Experts of a small language model.
Size: vocabulary 32768, 29.7M parameters.
Experts: 80 experts in each of 7 layers, 2 picks a token, a softmax router.
Training: a variant of Adam for the experts, 516M tokens.
Below are experts of layer 3 (counted from 0) of a mixture-of-experts language model. Rows are named router (the router's row for the expert), up (a neuron's input weights, with its number), down (a neuron's output weights, with its number) and show model dimensions 0-191. Each number is 128 + 32 x the weight over its row's rms, rounded and kept within 0 to 255.
After each expert's rows: a language model's description of what the expert responds to. This comes from a sample of Wikipedia text that the model never trained on.

# expert 37
router [157  86 175 184 162  89 143 126 130  98 134 169 164 182  91  85 178  98 138 104 115  92 118 151 100 106 192 140 119 183  90 124  94 142 127 168 106 133  95 109 171 114 162 137 103 157 120 158 108 154 164 116 111 175  96  95 108 157 119 117 140  98  73 116 126  93  96 122 136 177  82  87 163 192 162 166 102  80 149 107  97 116 153 121 156 108 100  97 170 167  97  61 113 144 142 166 172 121 114 113 109 126 104 134 156 102 127 154  79 161 176  87 131 137 136 153  89 107 119 129  77 146 171 177 139  93  99 120  96  83  89  66 157 154 143 110 144 147 146 105 126  99  98 164 187 144 158  75 155  82  80 137 109 152  96 169 160  76 107 131 125 174 171  65 114 125 107 151 121  86  80 182 142 162 150 189  79  82 135  93 157 110 119 113  84  89 180  94 149 167  91 141]
up0 [145  80 140 149 136 176 153 167 121  76 145 110  67 186 137  81 128 109 124  72 190  81 100 138 130  91 175 149 134 148  80  62  97 174 108 137 130 127  81 146 145 106 159 117  68 163  89 161 181 165 121 154 114 115 142  57  82 158  85  72 145 101 124 114 101 120  95 161 131 146 130  54 172 141 178 152 116 118 152 152 111  77 176 132 126 101  84 112 176 132 113  74  94 192 148 180 172  66 127 114 112 105  97 164 150  92 153 160  96 137 152 116 141 108 175 145  92  98 194 150 127 130 154 175 109 115  83 147  89  76  99 103 156 145 155 103 164 141 181 107 123  93 107 153 159 157 140 138 141 110 158 131 126 145 101 147 128 129 134  85 122 139 120 172 117 127 150 109 117 121  99 124 187 130 118 101  85 110 156  55 102  92  91 154 108 141 153  94 130 178  77 169]
down0 [ 81 173 121 111 111 128  97 110 102 120 128 210 144 121 140 157  87 130 115 141 142 159  73 141  89 160 164 124 147  73  70 178  94 131 142 173 122  89 116 106 103 117 150 173 155 164 100 163  81 111  92 153 125 118 129 163  78 178 145 173 122 159 151 107 166 125 167 147 153 114 104 179  97  81 165  93 158 111 153 165 125 133 143  97 137 104 124 110  96 136 170 145 114 120 187 135 110 146 112 117 126 128 131  67  55 177 121 115 121 149 135 112 143 148  50 149  92 203  63 109 134 105  89  39  35 191 133 150 118 127 131 180 118 144 105 132 124 148 113 129 111 145 136 144 133 141 104 134 187 148 126 102 185 135 111 109 103 118 196 162 142 101  74 196  94  83 119 118 147  98 123 156  98 129 196  96 178 138 105  97 126 126 156 145  80  97 154 171 122  98 143 128]
It responds to: Capitalized opening pieces of foreign or technical words, often in election tables or parentheses, e.g. Je, Ph, Del, œ.

# expert 13
router [157  81 174 183 164  93 138 125 130 104 132 173 164 179  91  88 178 103 135 104 116  88 115 146  99 105 195 139 122 181  95 130  91 146 119 165 103 130  97 109 169 113 165 142  97 158 121 161 114 158 164 106 110 176  98  95 113 160 114 113 139  95  75 115 117  90  91 120 138 180  83  84 158 196 162 166 102  81 149 111  97 112 150 120 153 110 100  94 171 167 101  62 117 145 142 171 167 125 117 117 108 126 105 133 161  99 123 155  79 161 176  90 133 137 135 151  89 110 122 128  76 144 166 171 142  93 102 122  96  86  90  65 157 168 144 112 146 147 147 110 124 103  96 166 191 146 158  75 152  82  82 139 112 148  99 168 159  76 105 127 122 174 171  68 117 128 106 149 123  82  83 185 146 165 152 187  80  85 137  97 159 110 120 113  88  90 179  90 153 154  85 140]
up1 [168 143 119 199 190 123 113  80 173  94 112 119 160 158 134 125 100 106 163 123  57  97 143 167 119  28 133 119 121 124  81 102  70 122 150 116 135 166 127 136 138 160 149 133 112 103 133 164 107 160 115  76  87 122  75 106 118 158 173 148 160 139 145 140 175 108 136 148 128 159 117 123 114 143 152 116 159  70 171  95 107 118 142 120 120  87 125  69 133 195 118 151  92 106 131 131 125 142 115  90 138 158 102 149 203 123 144 129 118 179 122 205 136 133 134 137  91  88 153 169 133 120 155 172  80 143 101 160  97 131 130  63 173 140 161  55 129 141 194 123 128  81  75 146 119 164 127  77 179 107 116 153  96 138 120 175 113 131  49 150 148 128 148 100 132  93 101 150 131 145 126 127 147 165 145 164  49  83 135 102 111 144 151 127  55 126 190 114 128 161 147  68]
down1 [ 63 184 155 166 121 139 168 139 120 139 128 113 172 120 128  85  97 156 136 150 165 149 115 106  85 117 125 102 133 100 147  73 151 115  87 192 108 153 128  96 171 154 134  83 109 155 120  97 104 107 123  93  97 166 159  90 163  89 117 125 105 143 106 141 113  99 137  72 142 133 130 108 164 117 139 151 154 116 148 146 149 113 159 136 148 196  97 143 141 195 106 143 102 138 202  45 194  58 107 112 123 155 125 139 162 140 177 113 109 100  85 167 151 144 143 151 106 111 164 203 121 131 113 141  72  94 157 107 119 141  90  78 116 116 132  87 180  91 107 111 156  90 109  76 143 101 167 100 102 107 155 109 146 112 111 166 154  84  82 162 150 139 170  98 105 131 145 102 140 120 125 141 200 124 129 136 150  96 213 100 175 106 119  68  58  92 175 197 145  91 136 172]
It responds to: Mostly unclear: name pieces in tables, final year digits, "the" before dates, and prefix words like super, power, Big.

# expert 16
router [156  79 178 182 162  96 144 126 132 100 132 170 164 177  95  89 178 103 137 101 115  94 114 148 100 107 199 140 121 181  93 127  93 146 118 167 105 133  99 107 174 113 163 140  96 158 120 156 114 156 166 109 109 175  97  93 111 159 115 113 137  98  75 116 116  89  97 118 139 178  85  82 161 198 165 168 100  81 148 109  99 108 152 120 156 106 106  88 169 168 100  60 115 145 137 166 168 124 116 114 107 130 103 133 166 103 128 157  83 169 176  91 134 138 135 155  88 114 122 127  79 144 164 175 140  89  99 127  95  88  90  71 158 162 145 113 145 148 149 103 124 103  98 165 191 150 154  74 153  79  82 137 109 145  95 169 159  79 106 130 121 179 173  70 115 131 111 142 123  82  78 186 147 165 155 185  81  85 136 100 154 111 117 114  90  88 176  89 154 153  92 144]
up0 [125 134 180 164 182 152 147 138 109 121 141 145 122 148 100 118  51 113 165  78 167  70 125 133  77 155 134 102 200 165  76 135 116 131 162 117  63  48 146 161 106  99 110 112 136  82 166 112 111 145 128 136 156 150  97 165  61 138  87 131 112 128  69 141 159 108 126 183 108 113  76 121 104 200 181 159 111  56 109 112 101 100 166 126 102 103 113  97 112 137 105 128 127  87 120  98 135 128 140 140  91 134  49 123 206 112  75 101  88 176 148 158 120  99 134 133  85  94 150 146 107 137 139 157  90  93 177 112 123  98 109 139 151 121 156 133 123 209 110 111 166 150 122 178 124 148 124 106 130 118 125 108 158 157 119 138 128 150  76 108 133 132 132 128 141 154 108 131  52 121 135  56 137 173 129 117  95  61 185  83 207 149 131  99 178 147 117 113 120 136 131 135]
down0 [145 135 107 135 121 136 153 103  53 100 119 134 110 101  88 168 123 106 196 144 142 138 141 154  68 141 133  99 182 130 150 141 120 190 172 176  77  96  88  86 122  61 165 177 116  67 139 125 122 112 105  85 121 156 114  76 147 106  97 134  54 106 161 168 164 159 180 168 159 150 136  83 142 160 139 139 123 131 121 151 121 201 135 170 151 136  91 168 158 137 131 132 159 115 135 127 128 141  89 145 163 104 157 123 162 127  79 139  83 145 114 103 242 167 176  71 104 134 128  94 100 132  99  68 106 165 146 158 106 109  51 157 145 111 122 121  77  98 126 106 133  91 126 153 137 156  78 123 131 157  98 184 129 108  87 146 174 159 146 125 101  81  94 121 157 105 113 161 177 100 156  94 150 127 163 116 176  99 151  83 154 103  63 126 123  90 120 161 153  98 144 144]
It responds to: Final pieces of words and abbreviations such as t, ft, ces, and pipes or "of" in standings tables and place names.

# expert 5
router [158  82 179 182 166  91 135 125 133 105 131 172 164 177  95  94 182  99 139 103 118  93 116 151  95 106 195 138 119 182  90 125  94 142 122 167 105 135  97 108 163 115 166 143 105 159 123 154 111 157 171 111 110 174  94  93 114 159 114 116 142  98  73 113 115  83  96 118 143 180  85  86 159 196 163 166  98  82 147 110  99 114 153 119 160 110 105  94 170 167  99  62 116 144 143 169 164 125 116 120 106 123 105 133 161 101 128 161  79 163 177  91 131 135 131 153  90 115 121 129  75 146 168 175 145  92 104 117  96  85  92  70 161 163 147 112 140 147 145 104 124 105  94 169 189 148 158  77 147  83  84 141 109 144 100 173 156  83 103 131 125 175 167  70 118 130 109 149 126  81  82 183 148 162 152 192  81  87 140 100 154 106 120 115  86  86 180  87 158 162  86 140]
up0 [160 116 111 179 127 102 149 188 101 139 150 118 111 177 109  87  87  96 136  66  80 133 129 155  91  76 106 138  88 139 150  89  50 115 119 146  93 106  98 129 126 152 139 125 153 138 147 138 113 187 112 102 130 143 108 106 130 134 109 118 127  52 111  89 121 146 137 122 143 172 131 107  82  98 136 107  91 103 152 138 129  61 116 162 120  75 114 150 142 192  93 162  99  93 115 169 118  93  36 112  86 160 119 123 193 101 145 129 106 154 188 137 130 138 151 121 148  99 186 176 111 141 129 124  35 114 184 144 158 166 102  96 150 141 165 178 126 143 127 105 155 154  97 160 134 157 255 146 149  81 125 129 163  86  98 128 163 118  80 169  99 125 125 139 152 102 118 131 157 136  77 111 121 131 204 124 126 133 130  76 120 118 120  91  93  85  89 151 129 169 137 161]
down0 [159 198  62 107 123 104  84 111  59  95  74 187 191 142 130 170  88 116 122 129 152 156 160 126 166 159 137  91 184 201 121 100 148 128 130 166  92  98 133  64 179 114 129 166 158  99  94  87 154 111  83 134 143  55 124 169 139  62  98  98 185 199 130 129 120 108 133 108 134 139 145 109 131 158 138 147 122 116 124  71 132 127 135 131 120 144  95 102 129 112 140 193 104 145  88 119 121 128 112 138 140 116 121 189 142  94 146 124 164 117 105 154 170 106  86 111  93 117 147 110 154 176 135 153  84 127 117 126  95 124  49 142 129 124 120 131 154 164  90 110  80 113 185  62  56 168 153 140 140 207  89 156 101 100 180 110 142 127 169 133 177 108 193 182 109 139 106 109 177 127 127 127 120 104 113 126 104 129 142 106 122 107 151 135  99  79 123 162 176 156 150 109]
It responds to: Pipe separators and zeros in sports statistics tables, plus word-initial fragments like Rim, arm, bl-ond, spr-awling, posterior.

# expert 3
router [160  84 174 182 165  87 144 125 129  99 131 169 166 179  87  92 178  98 141 100 120  93 115 151  98 108 200 139 126 177  95 128  90 146 117 170 109 133  95 106 169 111 162 135  97 155 119 157 112 157 165 113 112 174  99  87 113 159 118 113 140 100  73 117 113  90  96 121 139 176  83  83 161 197 166 161 101  83 149 113  98 112 154 122 150 110 101  92 169 166 101  64 115 144 143 164 167 128 113 117 107 125 101 129 165  98 129 158  80 162 178  96 137 139 138 153  85 116 118 127  73 138 171 173 140  93 100 124  95  89  95  65 158 171 142 115 145 147 143 104 128 104 101 163 192 147 157  78 150  81  78 134 108 144  95 170 156  84 112 133 129 182 166  68 118 124 106 146 127  83  82 183 144 162 153 190  77  83 139  97 154 114 118 112  91  89 179  91 155 160  88 142]
up1 [109 139 171 125 180 100 137 174 164  68 129 154 128 152 122  80 114 104 144 109 132 155 161 149 140 122 139 184 174 136 112  58 105 137  61 129 160 136 119 147 104 119 121 119 129 176 118 159 110 188 145  76  95  97 125 125 116 106 123 115 124 174 100 160 164 112  92 114 174 174 120  91 203 165 176 165  97 117 121  88 100 141 147 144  64 122 151 107 153 132  45 100 103 118 131 124 215  95 132 113 111 157  56 165 157 103 131 115 139 178 185 135 102 147 160  99 118  51 183 146 139 118 150  90 105 129 111 121 120  58 127  87 168 131 184 116 132 183 120 101 128 143 103 121 159 180 146 154 139 100  74 181  82 158  99 120 128 105 116  47 176 116 153 127 141 138 105 137 139  92 100 164 156 171 142 146  88  79 149 123 192 145 112 164 116  80 113 100 133 140 110 136]
down1 [ 84  98 138 147 160 115 143 164 152 161  60 171 150 145  71 109  82 140 144 181 116  96  97 122  59 167 144 206 196 125 115 108 168 149 133 114 156 173 143 129 135 107 129 151 115 110  98  97 137 131 151 147 131  85 133 144 112  83 121 161 160 159 150 113 108  82 148  64 124 123 144 139 150  83 166 131 105 118 150 145  92 112 114 145 133 124 120 147 132 114 150 181  46 158 135 126 177 132  88  70  75  95 159 147 165  93  76 148  85 116  75 171 102 124 136 171  85 102 179 125 144 127 152 115 114  76 122 146 127 127 157 102  86 132 126 191 117 174 220 138 120  90 108  59 133 126 155  87 187 154 112  93 154 175 131 119 203 161 135 145  96 103 188 129  86 160  84 134  99 151 160 120  93 132 148  73 142 162 123 132 107 111 134  82 142  71 129 112 123 178 133  98]
It responds to: Place names and their first pieces, above all Washington, Seattle, San, Columbus, Soviet Union, plus stray digits in tables and chemical formulas.

# expert 1
router [157  80 171 180 167  95 137 125 129 101 133 171 167 176  97  92 172 105 134 105 120  87 114 147  99 108 201 140 127 177  96 127  92 144 124 165 107 133  95 107 165 110 164 143  97 156 123 160 114 157 171 115 108 172  96  93 114 159 111 113 143  96  73 112 117  89  98 122 138 177  87  80 159 196 163 169  98  81 150 112 101 113 151 120 154 109 102  93 171 171  98  63 121 148 142 169 169 120 115 120 107 125 106 133 169  99 126 156  80 161 178  92 137 133 132 156  87 114 121 129  74 142 167 175 141  92 102 118  92  85  91  70 158 163 146 113 144 147 146 104 124 101 102 167 191 147 154  73 153  81  82 136 109 146 100 174 156  76 110 132 123 179 175  70 110 126 110 149 123  84  83 185 144 164 152 188  80  82 135  98 159 111 119 114  90  92 185  95 154 158  90 138]
up1 [149 137 231 160 135 165  97 106 178  91 174 154 148 127 128 108 112 104 143 149 102 136  93 149 156 135  83 157 185 157 108 116 131 124 114 143  91 126  80 125 190 108 162 197 176 160 147 132 135 168 147 146 135 140 112 121 121 172 116 122 114  98 108 123 146  99  71 119 155 126 111  90 163 140 131  96 106 120 150  91 134 122 198  59 131 122  80 109 154  86  71  97 110  97 165 145 168 161 126 102 149 175 110 174 186 118 117 123  37 145 152 183 162 178 173 179 128  77 119 126  53 144 132 146 113 141  98  92 157 106  70 128 131 142 127 164 157 121  88 149 169 125 166 113 143 130 151 142 167 114 156 130 122 207 126 190 113 109 105  97 130 148 114 129 153 116 189 104 147  96 128 176 146 131 157 122  90  92 115  84 184  71 148 129  68 139 131  88 128 182 104 150]
down1 [ 62 136 129  99 128 138 107  90 107  91  77 155 126  97 123 121 151 120 128 165  90 102  95 108 146 102 129 110 119 135 140  99 110 133 139 133 160 100 118 142 147 113 148 100  98 185 106 152  80 156  99 130 178 198 210  61 168 174  67 134 107 156 100 142 174 113 169 133 147 101 153  96 172 112 123 178 129 123 130 115 161 109 166 142 120 136 128 122 167  32 131 140  89 163 172 109 102 174 131 149  92 128  86 103  99  94 138 151 132  77 148 172 131 212  78 108 101  69 138 158 150 149 109 128 153 101 175 181 183 127 144 158 104 138 168 115 150 138 111 103 114 145 155 254 128 128 107 106 172  70 161  72 157 154  60  99  87 107 116 122 128 160 132 133 187  81 163 125 103 133 141  92 160 131 108 137 144 114 121 131 126 131 111 152 153 146 115 141 118  66  87 112]
It responds to: Word-initial or middle pieces of foreign names, titles and rare words, often after hyphens or slashes, e.g. Al-Nem, Aw, Ł.

# expert 40
router [154  82 172 182 161  90 143 118 128  96 136 172 167 174  91  91 178 102 136 102 118  88 110 151  99 105 196 140 122 181  95 124  92 143 119 167 111 134  97 104 165 107 161 139  92 161 120 156 117 158 168 105 109 178  99  93 111 161 112 114 136  96  74 115 115  93  91 118 138 180  82  84 160 192 159 166  99  81 150 109 105 115 153 120 158 109  97  91 172 169 103  59 115 150 142 171 167 130 117 119 105 128 105 129 164  97 124 156  79 165 171  93 135 129 129 149  92 112 119 132  75 139 159 172 140  91  98 122  94  88  94  65 159 161 146 113 142 145 145 109 122 107  99 166 190 148 153  77 149  82  79 143 109 146  93 173 155  79 109 130 124 177 172  64 114 129 106 145 118  88  84 185 141 159 154 185  79  79 140  94 157 111 120 108  94  91 180  86 153 156  85 142]
up0 [122 119 139 154 184 114 171 146 126 125 143 182 127 164  97 127  77 121 145  87  31  97 103 176 170 123 176 132 140 118  89 138 117 103 105 138  64 119 131  76 144 134 139 143 146 107 153 127 109 149 167 110 163 124  95 130 139 160 152 130 141 113  74 151 152 139  99 112 104 194 121  85 157 107 162 107 117 100  84 110 111 143 174 202 119 115 160 145 161 138 100 140 119 151 234 155 152  93 165 169  43 108 106 114 142  82  92 115  98 174 178 147 129 173 176 163  89  83 157 144 111 164 131 118 156 155 140 109 105 129 137  91 142 159 140 130 120 182  99  59  81 108 126 139 123 130 135 110 142 100 124 171 106 191  80 121  90 130 130  99 135 120 157 111 184 144  86 110 136  44 126 177 188 143 160 101 122 101  93 122 200 144 107 108  87  93 115 160 167 139 104 160]
down0 [111 113 136 156 124 111 132  95 128 148 150  79 132 129 149 124 150 175  93 175  95  78  78 176 129 209 107 152 140 166 155 178 129  71 106  57 137 141  98 180 197 106 136 136 112 138 135 112 146  97 113 184 128 143  95 206 112 120 128 157 102  81 120 162  99 119 135  67 125 100 101 151  94 121 104 144 115 119 136  87  75  98 119 134 164 124 115 113 143 127 171 155 122 173 123 134 180 154 113 145  70 114 118 130 166  87 149 117 162 163 115  73 144 170  96  92 136 171 139 156 146 147 148 127 183 126 116 180 145  84 162 141  76 137 188 157  61 111 103  67 151 110 105 127 172 145 166 180 103 100 147 109 144  76  87  69 160 130  65 162 102 185  95 100 133  83 115  72 127 173 127 105 154 183 125 166 129 127 103 139 115  55 169 104 114 151 169 113 140 103 146 117]
It responds to: Inner syllables of foreign names and technical words, such as Tud, hon, is, agon, plus Star, Divis and taxonomy-list tokens.

# expert 9
router [153  81 173 181 162 100 144 126 137  97 126 168 166 179  86  94 171 101 136 107 115  94 113 151 103 102 200 148 124 176  93 126  92 147 122 166 110 132  98 109 168 113 166 142 100 161 111 155 117 151 165 111 104 174  98  93 117 158 115 111 138  99  73 119 120  92  97 123 134 179  90  82 164 197 164 163  99  78 148 114 102 109 151 118 150 106 104  90 170 167 104  59 116 151 143 170 169 123 115 113 108 126 105 134 167 100 129 155  80 163 178  93 136 138 132 149  93 110 117 130  76 142 165 176 141  91  98 123  92  88  91  67 157 162 150 109 147 145 148 109 123 101  99 168 193 148 159  74 156  84  83 145 108 144  97 168 161  82 107 131 124 177 173  69 118 130 105 149 119  86  76 187 145 162 153 193  79  83 135 100 155 111 127 110  89  93 175  88 153 161  86 138]
up0 [168 105 158 182 171 134 154 145 179 123  93 141 146 116 121 116  79 133 186 148 139 120 112 119 124 109 133 172  90 176 112 105 124  94  91 131 118 100  98  71 162 173 167 168  72  89 121  66 132 128 143 133  99 149 111 123  87 174  75  46 102 128  96 119 126 121  85 136 174 172 125  85 160 136 167 176  87  91 169 103 141  69 143 182 138 137 142 105  68 125  88 100 123 125 181 162 166  80 167  99 139  91  96 134 102 122 143 167 167 172 183 165 144 133 112 125 130  75 169 119  74 144 150 161 123 159  96 157 126 101  90  75 138 152 139 108  96 136 137 164 138 111  99 140 146 140 141 118 176 130 138  88 108 147  82 171 100 109  77 129 181  97 189 114 127 103 152 115  77 100 111 152 131 154 177 168 125 137 117 125 113 117 160 106  74  97  98  36  96 193 108 164]
down0 [ 90  92 130 111 137  73 141 119 178 140 133  96 166 133  94 129 117 136 110 125 147 121 102 163  98 144 157 148 108 158 130 129  81 170 136 150 106 188  93 151 114 104 129 173 145  86  95 113 152  95 149 180 150  89 148 128  93 147  86 126 158 136 186 136 104 177 206  93 169 154 158 104 131  93 101 121 128 193 156 102 139 109 134 184  95 117 126 196 125 114 156  80 144  84 130 106 136 134 164  69 109 104 127 135  90 109 112  93 152  75  97 158 111  98  69 192 162 137  88 132 163  94 133 113 157 115  99  74  97 133 176 159 151 174  98 114 179  84  65 151 175 121 114  87 143 137  91 115 138 112 127 187 127  97 117 166  92 146 152 152 120  70 164 137 140 224  95  83 120 179 149  59 107 158  76  97 122  84 169 135 182 102 134 145 131 117 121 129 106 127 193 148]
It responds to: First pieces of proper names and foreign words, such as Roch, Nich, Cz(ar), Evangel(ization), Atlanta, often after "the" or table bars.

# expert 39
router [153  87 178 181 165  94 145 130 130 101 133 170 166 176  90  90 177 101 140 101 117  93 109 149 101 110 198 143 122 180  93 126  94 147 122 169 108 133  96 111 170 112 166 139  98 162 114 159 111 160 164 107 111 179  98  96 115 157 113 113 138 100  71 114 116  92  95 120 135 178  88  83 163 195 163 166 103  78 153 113  99 114 152 119 155 111 100  88 171 168 102  65 113 147 142 172 167 125 112 120 106 129 103 133 166 100 128 155  82 164 172  94 134 137 133 154  90 112 122 130  71 146 166 177 143  93  99 119  99  87  90  71 162 164 143 110 146 148 147 107 126 105  95 166 188 147 158  76 155  83  82 140 109 151  97 170 155  74 106 133 126 176 169  69 121 127 108 147 122  86  81 184 145 160 151 188  76  85 137 102 160 114 117 112  85  89 175  89 156 158  90 137]
up0 [ 97 108 120 156 209 105 163 164 116 105 137 157 145 137 120 122 135  84 219 139  96 125 100 170 111  99 153 160 120 140 106  69 151 165  61 130 138  93 148  90 177 120 156 145 127 100 153  99 132 128 124 117  92 124 123  94  88 188  69 116 131 133 115  88 164 126  79 136 122 128  69 104 121 118 151 175 116 162 112  55 127 125 149 135 105 160 105 133 107 136  78 106 105 178 179 171 120 138 105 112  57 112  90 120 126  25 143 139 124 153 160 134 173 131 145 127  74 157 133 148  26 137 114 146 118 126  92 149  99 114 106 102 111  99 169  99 149 157 136 107 137 107 102 118 162 120 145 106 164  78 143 201  68 118 128 174 110  97  67  67 129 143 141 146 140 105 158 127 119  87 131 189 147 141 158 139 101 103 156  80 148 117  96  88  86 132 141 148 128 182 168 187]
down0 [102 128  91  95 113 108 124 107 160 182 108 136 139 138 137 134 138 122 157 164 183 121 145 168  97 180 131 123 127 114 101 148 201 119 144 181  73  93  96 110 102 168  96 161 166  81  89 168 156  61 147 162 143  95  99 108  73 116  81 115 107 120 130 130 176 153 103 136 125 171  57 126 159 131 157 182 120 138 148 109  81 156 156 151 157 159  73 118  97 123  99  56 146 125 114  99 172 119  72  62 136 116 119 134 163 135 104  89 165 164 113 106  66 122 116 118 159 144 146 197  68 212 160 198 184 131 200 116 117  90  85 104 110 140 113 150 120 165 125 165 138  89  91 122 104 108 176 167 160 124  97 159 130 139 126 116 145 129  75 147 141 207 135 148 105 107 159 130 120  95 146 123 139 105 133 116 140 143 136  73 155  86 127  54 106 132 114  99 172 145 136 109]
It responds to: Line breaks and tokens opening table cells or list lines, often pieces of foreign names (Ming, Saf, F-adi), in election and sports tables.

# expert 10
router [157  82 181 181 168  94 147 123 129 105 135 169 166 179  94  90 179  92 135 103 114  97 114 148  99 109 202 141 120 182  95 127  93 144 123 170 106 133 100 108 168 116 166 142  99 161 117 159 118 154 169 112 111 175 100  94 114 162 117 111 138  97  73 116 121  94  96 123 140 182  84  84 161 198 165 167 100  80 150 113  99 112 153 124 157 109 102  94 172 166 101  62 116 143 140 171 169 127 116 117 108 128 102 133 165 103 127 161  83 163 176  91 135 134 134 156  92 118 119 133  75 143 168 176 141  97  98 125  96  89  89  72 158 155 147 108 147 146 150 108 125 107  95 165 195 145 154  73 149  84  84 137 110 150  97 170 159  81 104 134 126 177 172  68 116 130 109 147 121  85  83 185 146 159 152 186  77  84 136 100 159 108 121 112  87  95 177  92 153 161  88 145]
up0 [138 139 186 170 166 119  77 177 129 111 152 111 144 117 166 123 124 150 165 153 129 121  68 153  97  50 164 133 137 141 122  76  67 177 132 145 115 128 149 116 158 205 101 203 103 109  94 124 131 144 119 153  48 168 160 147  98 124  80  96 160 108 132  75 111 134 126  78  99  57 103 118 157 201 140 170 116  84  93  82  89 169 148 102 105  99 128  79  83 154 130 107 155 155 142 205 153  91 122 113 144 132  81 158 141  69  93 156  86 141 136 116 132 155  91 134 122 100 135 152  50 185 153 122  84 121 134 157  95 107  95 105 136 190 172 156 159 145 159 131 135 129 122 102 160 159 166 142 134 141  97 114 136 110 100 155  73 139  88 102 104 176 140 122  83 151 144  96 116 134 116 138 116 111 171 165 102 159 143 127 143 176  99  76 116  80 143 125 148 177 147 103]
down0 [149 178 101 165 118 168 168 111 137 122 132 139 153 158 141 123 151 134 146 155 138 145  79 161 166 186 121 128  97 153 112  94 203 155  97  67 205 167 116  92 133  91 117 157 157 127 140 136 139 155 197  91 136 111 132 122 115 125 120 156  71 151 125 140  80 140  62 129 130 125 173 143  94  82 151 153 114 120  55 112 121  31 103 145 118 131  83 146 104  56 118 145 124 119  78 110 115 153 149 168 157  39  82 131 142 132 112 173 122 112 108  86 117 169 111 148 125  88 185 144 139 137 155 132 115 129 149  89 134 105 220 143 164 156  76 121  93 112  62 160 150 156 125  69 139 132 109 113 146 156 123 123  98 128 103 115  88 182 102 134 150 121  75 153 145 129 128  75 139 104 102 155 177 103 189  89 131 106 161 137  92 184 155 179  91 149 120 157  92  99 132 132]
It responds to: Word pieces inside rare proper names and taxa, such as phot, hor, agon, plus year digits and "of" in lists and tables.

# expert 22
router [154  79 177 179 163  95 141 128 130 101 132 170 163 179  89  92 174  98 136 103 112  89 115 147  97 106 197 138 115 181  94 131  93 151 121 168 106 134 100 106 172 111 161 149  98 162 122 157 112 157 162 111 113 174  96  90 117 161 115 111 137  96  71 114 117  92 103 120 136 175  88  89 159 193 166 166  97  80 149 115  99 113 148 122 159 108 100  88 163 167  99  62 116 149 143 167 169 121 115 118 109 128 104 135 168 104 126 159  78 162 171  86 133 136 136 154  89 113 127 132  75 140 167 177 140  95  97 127  93  91  90  68 163 165 143 107 148 145 153 107 124 108  99 173 189 149 162  74 148  85  83 139 110 150  99 170 155  76 105 131 121 172 166  66 122 128 111 149 119  88  79 185 146 163 152 182  79  83 138 100 156 108 119 116  85  86 182  94 155 158  84 141]
up1 [153 108 192 147 145  93 165 143 112  71 159  86 188 135 107 161 163 117 138  89  70 149  94 141 125  96 170 178 175 153 145  85 104  91 107 123 119  89 116 123  98 116 113 109 142 132 110 163  98 129 152  81 133 160 125 126 117 128 137  95 123 106  84 156 146  84  99 175 124 167 102 138 163 138 161 178 113 147 144 104  46 104 154  70 176 156  81 101 164 187 131  84 101 184 103 108 134 132  90 168 127 143 135 113 135  42 126 158  97 159 113  79  98 157 150 186 114 121 168 134 131 156  80 152 107 144  87 125 122  53  73 125 177  95 137 163 125 113 196  86 178 135 112 185 139 151 147  81 147 146  97 116 116 159 115 124  82 141  82 144 108 196 142  98 143  66 110 138 123 109  94 122 163 138 139  77 100 101  97  91 103 101 150 118 137 147 154  73 133 194 103 127]
down1 [132 123 150 185 153 161 149 140 120 143 139 146 115 160 209 122 158 165 112 134 169 101 139 136 153 103  75 153 112 169 129 123 141 173 106 137  45  41  96 119 165 114  73 137 111 127 163 143 111 158 116 100 113  89 136  98 117 103 101 178 202 175 156 123 103  70 160 135  54  41 129 143 118 153 148 162  53 177  90 174 138  92  93 126 139 125  63 122 161 196  86 155  89  66 138 105 157 118 134 154  87 148  77 161 105 127 100 162 107 100 164  96 136 145  89 122  91 106 157 211 137 177 112 124 121 123  99 134 133 112 139  91 122 106 116 150  75 116 133 124 113  72 135 134 129 127 150 112 112 131 131 156 107 148  93 162 144 143 130 138  82 164 135 156 142 109 170 100 150 103 127  82 171 154 173 100 133 148 112  87 211 170 164 136 113 131 114 101 148 105 114 159]
It responds to: First pieces of capitalized names after punctuation, such as Hel, Bel, Sim, Filip, plus "the" and digits in tables.

# expert 50
router [152 120 155 150 163 127 159 159 121  75 146 149 180 165 116 113 161 107 152  76 100  95 112 146  83  90 175 152 108 142  73  75  77 164 103 183 132 120 126  83 177 126 158 150 100 124 143 134 123 134 128 129 107 170 110  99 114 133  97 107 187 119 120 121 132  92  90  98 108 144  96 102 175 137 164 156 105  84 179 107  93  85 150 116 153 123 125  83 137 179  66  83 115 159 153 179 174 117  81 121  92 119  91 135 130 103 155 165 119 165 165 120 154 134 161 158 103 101 145 134  55 135 125 183 140  69 112 145  80  72  67 105 146 162 159 109 132 160 176  97 161 141  70 148 157 144 180  82 135 100 103 137  99 141 114 165 152 119  94 137 164 164 189  99 146 124 164 102 131 102  47 162 171 175 140 127  62 100 100  89 173 106 113 122  94 112 123  69 157 180 113 147]
up0 [121 143 139 131 122 152 220 152 144 157 115  66 116 159  69 118 112 131 126 128 113 131  85 140 115 170 151 123 150  92 117 122  94  79  83 132 134 152 132 188  66  86  58 117 154  99 112 116  66 137 140  82 187  96 130 102 118 104  83 131 150 152 161 169  94 142 106 105 110 140 136 121 151 180 143 110 133 176 107  48 118  59 123 144 109 132  81 106 157  91  75  61 134 125 118 133 131 129 102 128 159 126 134 205 133 155 140 155 114 134 144 142  96 107 185 132 148 136 115 132 148 128 138 160 116 115 181  96 133  87  57 144 124 182 180 125 152  57 121 131 134 150 139 106 109 138 139 140 157 117 134 146  80 122 121  66 134 124 193 134 110 185 190 117 169 138 118 114  83 119  60 145  88  84 154 127 150 156 195 124 171  94 193 100 123 143 140 177  75  90 148 149]
down0 [108 170 104 153 140 164 150 145 122 138 194 190 124 147 148 135 188 126 135 115 110  85 162 167 137 149 104  94 146 124 117 107 168 149 129  65  70 143 173 150 158 134 116 125  90  68 162 121  71 152  70 149 126 119  59 129  94 117 109 154 154 137 135  72 166 121  81  69 118 129 149 123 147  98 139 159 116 117 110 178 138 139 112 130 119 124 108 121  85 150 110 120 161  67  98 131 124 145  90 131  68  60 142 120  89 161 201 112 148 130 143  80  83  95 142 150 191 140 162 187 152 126 143 174 103  93  70 107 138 146 159  94 161 118 131 124 113 177 153 160 178 109 132 149 151  78  86 120  99 107 148 119 179  83  65 136 118 120 100 147 128 163 143 163  73 153  99  84 170 187 145  92 171 161 105 149 152 100  80 110 125 144  82 102 187 181 109 171 157  96 133  92]
It responds to: Bullet dashes, pipes and table separators at the start of lines in lists, tables and succession boxes, such as -, |, •.